Below are experts of layer 8 (counted from 0) of a mixture-of-experts language model. Rows are named router (the router's row for the expert), up (a neuron's input weights, with its number) and show model dimensions 0-55. Each number is 128 + 32 x the weight over its row's rms, rounded and kept within 0 to 255.
After each expert's rows: a language model's description of what the expert responds to; "mostly gets" lists some tokens that are sent to it at least half of the time. This comes from a sample of Wikipedia text that the model never trained on.

# expert 29
router [150 147 114  81 135 145 159 117 108 132 111 176  97  92 163 165 128 102 211  90 125 143 107  93 142 175 104 162 127 142 156 146 194  83 119  82 140  93  60 159 113 149  81 117  79  88 104 130  49 123 102 163 114 163  60 124]
up3 [128 106  81 180 134 168 190 118 130  79 136 103 140  99 123 120 147 159  94 111 162 194 180 117 137 144 134 157  98 140 112 138 100 139 131 105  86  62  40 156  80 161 148 139 100  91  96 200  79 118 126 127 150  77 184 150]
What it handles: Verbs and pronouns in story or biography text about people's actions, such as do, did, had, him, moved, received.
mostly gets: " him", " have", " released", " used", " received", " moved"

# expert 21
router [ 84 133 117 151 115 129 103 115 148 100 151  70 126 149 185 103  78 176 156 186 130 169  95 119  90 176 149  96  81 138  96 158 129  93 147 141 155 194 141 134 147 170 150  97 117 153 109 161  79  74 111 172 123 141 150 100]
up3 [132 144  92 159 160 148 121  69 155  89 157 147 141 129 128 133 117 130 159 153  99 133 102 179 127 126 145 184 173 164  67 114  97  55 184 129 119 187 154 111  93 164 133 131 113 148 129 119 132 153 138  65 125 140 161 103]
What it handles: Commas, "and", "but", "which", "who" and quote-commas that end a noun phrase and lead into an appositive or further clause.
mostly gets: "\",", " but", ",\"", "),", " which", " although"

# expert 13
router [166 142 145 160 101 168 109 155 140 162  65 109 132 159  58 116 100 135 127 164 117  96 141 103  90 172 143 135 204 117 126 151  77  82  75 137  33 120 141 102 130  82 105 147 134 132 116  82 122 155 183 141 171  93  83 135]
up0 [171 185 131 128 159 140  84 140 113 190 188 166 176 100 123 117 136 149  94 180 102 130  91 151 156 116 133  67 102 112 112  85 111  98 167 107  41 139 134 124 170 138 122  63  83  93 123 102 130 144 118 122 162  71 107 111]
What it handles: Digits, degree and minute marks and separators inside geographic coordinates, times and statistics, such as 41°42′, 2:05, °N.
mostly gets: "′", "″N", "°N", "″E", "″W", "°"

# expert 10
router [154 108 107  98 100 119 122 154 151 111 120 108  95 126 116 156 119  96 157 117  94 117 155 144  88  73 193 106 150 155 188 181 119 139 168 148 151 119 112  77 127 149 166 113 152 159 175  83 151  81 126 158 127 159 147 126]
up3 [125 111 119 148 189 102 150 117 108  97 114 157 143 200  90 141 103 141 101 150 100  58 155  68  76 127 116 123 157 194 132 118 146 203 207 141 139  79 114 119 143 162 109 107 135 123 116 140 148 136 128  83 138 188  58 143]
What it handles: Year numerals and their pieces, mostly in parentheses or date ranges, such as 192|8, 201|0, 1668–1723, 24 March 194|5.
mostly gets: "199", "202", "197", "201", "198", "196"

# expert 3
router [169  56  36  97  81 168  71 153 187  73 145  92 142 127 116  84 102 135 116 146 108  88 105 132 109 156 172 114 111 136 134 128 170 156 188 104 115 104 152 127 119 107  59 136  95 134 125  92 126 172  98 121 141  77 161 138]
up0 [130 160  83 162 112 146 178 132 171  83 105 153 129 139 150 126 163 189 154 110  93 132  87 112 116  95 124  82 115 145 150 126 144 173 126 144 103 216  76  73 100  96 114 144  92 150 183 168 153 153 133 149 119  97 109 167]
What it handles: Final pieces of personal surnames and Latin genus names, often before "(born" or commas, e.g. Smith, -ović, Tor-pedo, Micrur-us.
mostly gets: " Smith", "ensis", " Williams", " Johnson", " Thompson", " Jones"

# expert 45
router [112 170  86 119 108 159  81  82  94  83 124 118 105 140 144 111  74  98 141 150 125 179 166 185 161 122 139  69  75  87 125 132 192  90 147 202 135 113 117 127  59 116 131 151 204 154 155 108 108 157 157 130 140  98 170 122]
up0 [134 113 143 130 123 117 195 112 125 107 105  91 115 104  65 156 110 125 124 198 144 100 151 162 164 156 160 111 193  60 108 155 113 208 178 148 139 133  71 103 162 137 161 137 166 174 108 123 122 101 123  80 170 151 126 115]
What it handles: Place and scope prepositions "in", "within", "near", "during", "of", before places or periods, e.g. "institution in the nation", "art in Soho".
mostly gets: " within", " in", "In", " near", " across", " during"

# expert 16
router [144  41 122 128 220 218  35 185 181 117 196 111 130 125  37 126 157 120  93 136 111 130 171 112 164 137 130 117 119 148  88 165  80 111  81 128 138  96 144  60 165  94 114 135 119 135 197  78 174  95 122 135  81 140 138 108]
up0 [163 141 159 107 115 161 147 128  82 159 116 137  93  91 114 120 101 150 175 172 138  88 129  88  60 165 116  81 171 125 107 116 178  85  76  99 136 160 124 148 167 133 130 145  48 165  95 121 107 130 140 154 184  84 120 139]
What it handles: First pieces in structured tables and taxonomy infoboxes: country codes (USA, CAN, GBR), author initials after Authority:, numbers, colons in citations.
mostly gets: " CAN", " USA", " AUS", " ARG", " GBR", " JPN"

# expert 41
router [131 117 169 142 115 156  31 154  84  87 117 137  85 101 157 169 132  81  92 159 145 122 128  96 113 133  99  97 125 128 181 135 153 133 159 157 133 106 163 131 122 154 127 213  76 168 118 149 139 164 194 137 125 137 141 109]
up0 [122 142 123 150  94 140  92 138  77 107  90 153 124 126  98 161 180 179 104 124 110 201 114 123 139 110 177 160 172 157  76 124  91 151 138 123  95 187 108  56  78  68 131 204 113 168 138 112 178 133 150 108 124 121 117 159]
What it handles: Discourse words and year digits opening sentences or clauses after a period or comma, such as However, when, Therefore, In 1999.
mostly gets: " when", " However", "See", " if", " This", " because"

# expert 44
router [ 84 100  90 120 132 111 158 155 183  75 127 127 114 114 129 162 137 135 125  94 222 101  87 115 141 155 102 129 115 167 145 100  92  90 100 126  82 128 126 152 143 148 114 123 155 145 136 129 174 150  84 153 133 164 167 140]
up0 [133 113 123  72  97  81 143 134  65 126 115 177 152 140 170  81 126 130 137 127 107 125 117 163 133  89 155 147 153 147 111 120 113 162 164  76 133 180 128  94 160 120 147 169  95 153  50 163 159  85 129 172 108 132 126  91]
What it handles: Spaces, bars and line breaks opening numbered table rows or list entries, and year pieces or digits beginning cells.
mostly gets: " JPL", "253", "|---|---|---|---|---|---|\n", "202", " Loss", "001"

# expert 35
router [105 168 157 145 129 128 113  89  63 185  59 134 175 104 116 146 122  69 127  59 201  75 118 175 113 114 133  97 104 138 149 125  73 158 119 149  82  85 143 150 124  94  94 103 140 158 164 145  92 107 156  77 110  76 138 134]
up0 [179  91  94 108 112 197 140 137 172  94 152 155 129  79 149  90  99 126 128 155 152 184 118 123  84 141 114  81 132 115 130  99 138 105 132 119  95 186 141 109 156 111 107 141 140 167 143 139 153 145 148 123  70 165  82 162]
What it handles: Pieces of English-language surnames and place names after a capital or first name, such as -bury, -ton, -ley, Webb, London.
mostly gets: "bury", " London", " Beck", " Wood", " Hol", "ington"

# expert 14
router [137  93 126 103  75 167 173 120 128  89 102 162 124 102  52 133 177 166 162 214 164 138  91 115 117 145 114 121  80 137 128 103  83 149 104 107 120 134 116 119 200 141  72 209  66 130 118 191 116 152  92 166 100 104 116 105]
up0 [131 122 223  99 134 119 136 133 101 150 131 139 111 100 123 122 168 118 125 171 122 185  90 112 125 116 148 151 125  84 183  98 163 132 134  81 131 163 135 134 143 230 155 138  93 110  88 172  83 136  81 122 134 116 107 140]
What it handles: Digits in coordinates after degree signs, scores and measurements, plus was, a and units like km, years, minutes in sports prose.
mostly gets: "′", "°", " km", " yards", " able", " finished"

# expert 19
router [174  71  87  67  99 157 106 139 142  83 135 101  68  88 120 144 192 154 103 179 105 115  99 136 127 146 100 121 115 114 171 107  80 113  76 110 115 160 158 101 177 141 134 163 134  76 169 157 143  68  81 145  95 133 170 161]
up3 [186 160  51 125  76 136  83 123 111 106 177 120  96 124 132  90 149 147 101 126 119  94 159  85  91 161 130 158 114 205  71 116  71 102 118 160 132 103 131 157 103 120 125 130 161  79 164 160 107 119 146 169 139 105 129 146]
What it handles: Pipe separators, blank cells and numbers in sports and results tables, plus Won, Nominated, semicolon-separated stat lists.
mostly gets: " —;", " Nominated", "|---|---|---|---|---|---|\n", " Won", " ±%", "|---|---|---|---|---|\n"

# expert 23
router [123 156 110 136 151 116 103 104 169 103  70 127 100 141 114  82 141  58  75 127 193 117 125 123  43 151 144  89 124 119 154 112 171 101  78 166 163 205  86  96 110 101 114  94 106  60 122 126 154 164  98 134  84 108  59 110]
up3 [119 115  87  98  86 147 134 112 142 152 153 136  93 129  94 128 171 156 139 148 131  80 157 144 119 183 178  76 117  57 107 111 148 166  92 188 160  92  98 150 125 116 108 158 163 140 123 121 110 157 119 119 110 132  52 105]
What it handles: Finite auxiliaries and main verbs right after a sentence subject, mostly was and is, also were, been, became, began.
mostly gets: " was", " is", " been", " has", " are", " began"

# expert 4
router [116 102 112 126 107 104 134 127 137 107  90  97  88 119  95  96 175 170  90 160 145  95  84 119  70 144  83  84 119 135 121 155 141 188 182 165 119 132 141  98 138 136 133  98  88 155 132  99 131 123 132 149  68  82 125 175]
up0 [156 135 115 121 110  50 194 152  58 131  95 145 113 110  83 109 152 141  93 148 115 131 149 148 104 155 134 122 164  93  95 106 104 136 139 163 124 148 100  69 177 182 159 117 158  87 143 112 119 152 107 120 159 132 100 134]
What it handles: Closing parentheses, quotes, brackets, dashes and semicolons ending items in tables and track lists, such as (demo), "Vampire Shahal", 12th;.
mostly gets: "]", "\"", " MPC", ")", " prot", "!\""

# expert 31
router [120 137 144 115  99 151  95 144 178 127 142 161 118  91 145 139 110 108 184 175  95 125 150 105  77 146 112 118 104 107 100 115 110 132 108 109 134 147 132 160 112 166 123 105 101  57  58 148 194 144  93 180 127 160 140 189]
up0 [136 130 116 162 144 124  89 138 126 102 133 136 178 126 122  99  99 179 143 105  98 184 174 183 103 114 115 125  84 127 146 133 132 124 117 131 166 101 105 155 103 168 124  63  87  83 101 153 111 189 185 140 187  67 130 182]
What it handles: The word as (as well as, as a), plus such, like, became, was, being, introducing roles, examples or descriptions.
mostly gets: " as", " became", " such", " As", " being", " become"

# expert 38
router [158 132 112 149 113  74 131 126 137 143  77 106 151 147 140 153 121 128 164 193 112 122  86 147 157  51  91 153 104 115 144 131  59 163 102 131  98 144  80 146 103 181 137 127  90 141 138 138 100 161 134 101 108 146 144 142]
up0 [139 134 134  88 116  82 118 132 137 112 129 184 196 153  83 182 145 175 145 191 150  89 109 108 158 138 133 118 181 142 145 139  67 140 177 133 173 159 121 168 149 141 116 136  59 144 135 135 150 161  80 135 184  72 164 172]
What it handles: Space before a year or number after in, commas or table bars, plus en dashes inside scores like 1–0 and 2012–13.
mostly gets: "–", " ", "−", "201", "202", "200"

# expert 25
router [126  37 212 160 250 133 118 171 145  46 228 144 148 121 152 158  95  89 109 118 181 114 144 109 162  73 148 136 163 145 152 125  68 119  81 156 144 139 104 110 167  91 165 126 132 126 111 167 125 119 111 153  86 148 134 190]
up0 [200 142 109 118  81 109  99 118  94  95 103 128 124  47 156 122 112  74 110  82 131 119 178 122  89 118 137 105 130 101 149 114  61 136 120 195  99 107 131 199  29 102 114  88 153 112 150 120 120 114 129 116 115 154 129  87]
What it handles: First capital letters or opening pieces of foreign personal and place names, split mid-word, such as Luc(ía), P(udzianowski), L(agerlöf).
mostly gets: " Aust", "bul", " corpor", " mem", " Feder", " Esp"

# expert 58
router [152 203 157 167 105 136 162  94 136 171  92  62 120 122 132 102 100 105  99 139 156  55 123 160 146  82 153 158  99 127 180 171 128 158  91 102 153 136 171 171 131  88 123 134 142 151 125 133  82 120 126 101 123  83 130 163]
up0 [169 170 175 138 162 145 165  63 119 192  61  81 175 160 115 167 177 103 129 138 161 130 138 160  68  94 129 160 129 157 109 108 135 102 174 111  79 170 152  96 132 159 166 117 114 159 130 112 125 138 134  96  21 140 154  66]
What it handles: Word starts after the, of, a in prose: capital letters and nouns like Church, railway, Bridge, bomb, Lock|heed, Roll|s-Royce.
mostly gets: " railway", " Air", " bomb", " Church", " church", " Bridge"

# expert 63
router [121 174  56 123 121 123 100 197 164 121 111 115 131 107 155 107 133  71 182  89  82 117 127 176 123 139 117  90  98 214 119 144 121 158 144 110  64  74 125 121 127 104 103 139  95 101 129  99 153 163 126 185  86  96 167 105]
up0 [128 170 120 130 203  91 118 107  98  89 115 169  92 105  82 167 158 185  96 125 115 144 171 159 233 141 124 112 177 144 111 113 162 185  81  98 181 156 104 151 125  98 116 148  66 147 112 186 100 128 118 161 128 152 150 114]
What it handles: Pipe cells after a row number, country codes like GER, USA, and dashes after names in sports tables and credit lists.
mostly gets: "=", " GER", " JPN", " :", "|", " ESP"

# expert 33
router [120 143  85  72 157 179  76 207 137  31 129 141  83 100  69  69 129  98 150 164  60 113 118 194 121 176 118  81 167  95 103 168  78 136 147 151 163  61 136 125  98 121 160  73 131 165 133 115 136  98 117 131  88 127 148 164]
up0 [123 170 148  91 143 119 151 157 127 109 140  99 136 127  89 109 111 143 151 149  98 164  96 228 158 142 156 136 136 140  77 100 145 197 163  88 115  89 104 134 152 104 160 100 163 123 144  96 168  80  85 111 142 176 186 148]
What it handles: Table pipes, colons, full stops, dashes and opening brackets closing a field, citation title or heading, in tables, taxonomy lists and references.
mostly gets: " :", "\";", " ====\n", "\"\n", ":\n", " Genus"

# expert 59
router [109 114 202 139 104 132 144  96 125 147 101 113 156 101 157 163 158 166 157 177 119  48 108 131 100  93 154 112 108 125 123  89 130 111 116  97 143 123 153 201 130 110 110 115 104 143 159 158  94 174 130 115  83  94 145 152]
up0 [197  60 169 148 134 160 148 133 145 123 169 146 141 138 128 158 144 191 145 171  87  91  72 142 128 110 123 135 122 179 130 103 133 100 173 128 181  91  86 179  65 137  95  91 142 136  96 103 110 176 142 120 103 105 144 175]
What it handles: Capital letters and words inside sports club, venue and league names, often in results tables, such as FC, Racing, Arena, Rangers.
mostly gets: " FC", " Racing", " Arena", "FC", " Stadium", " Rangers"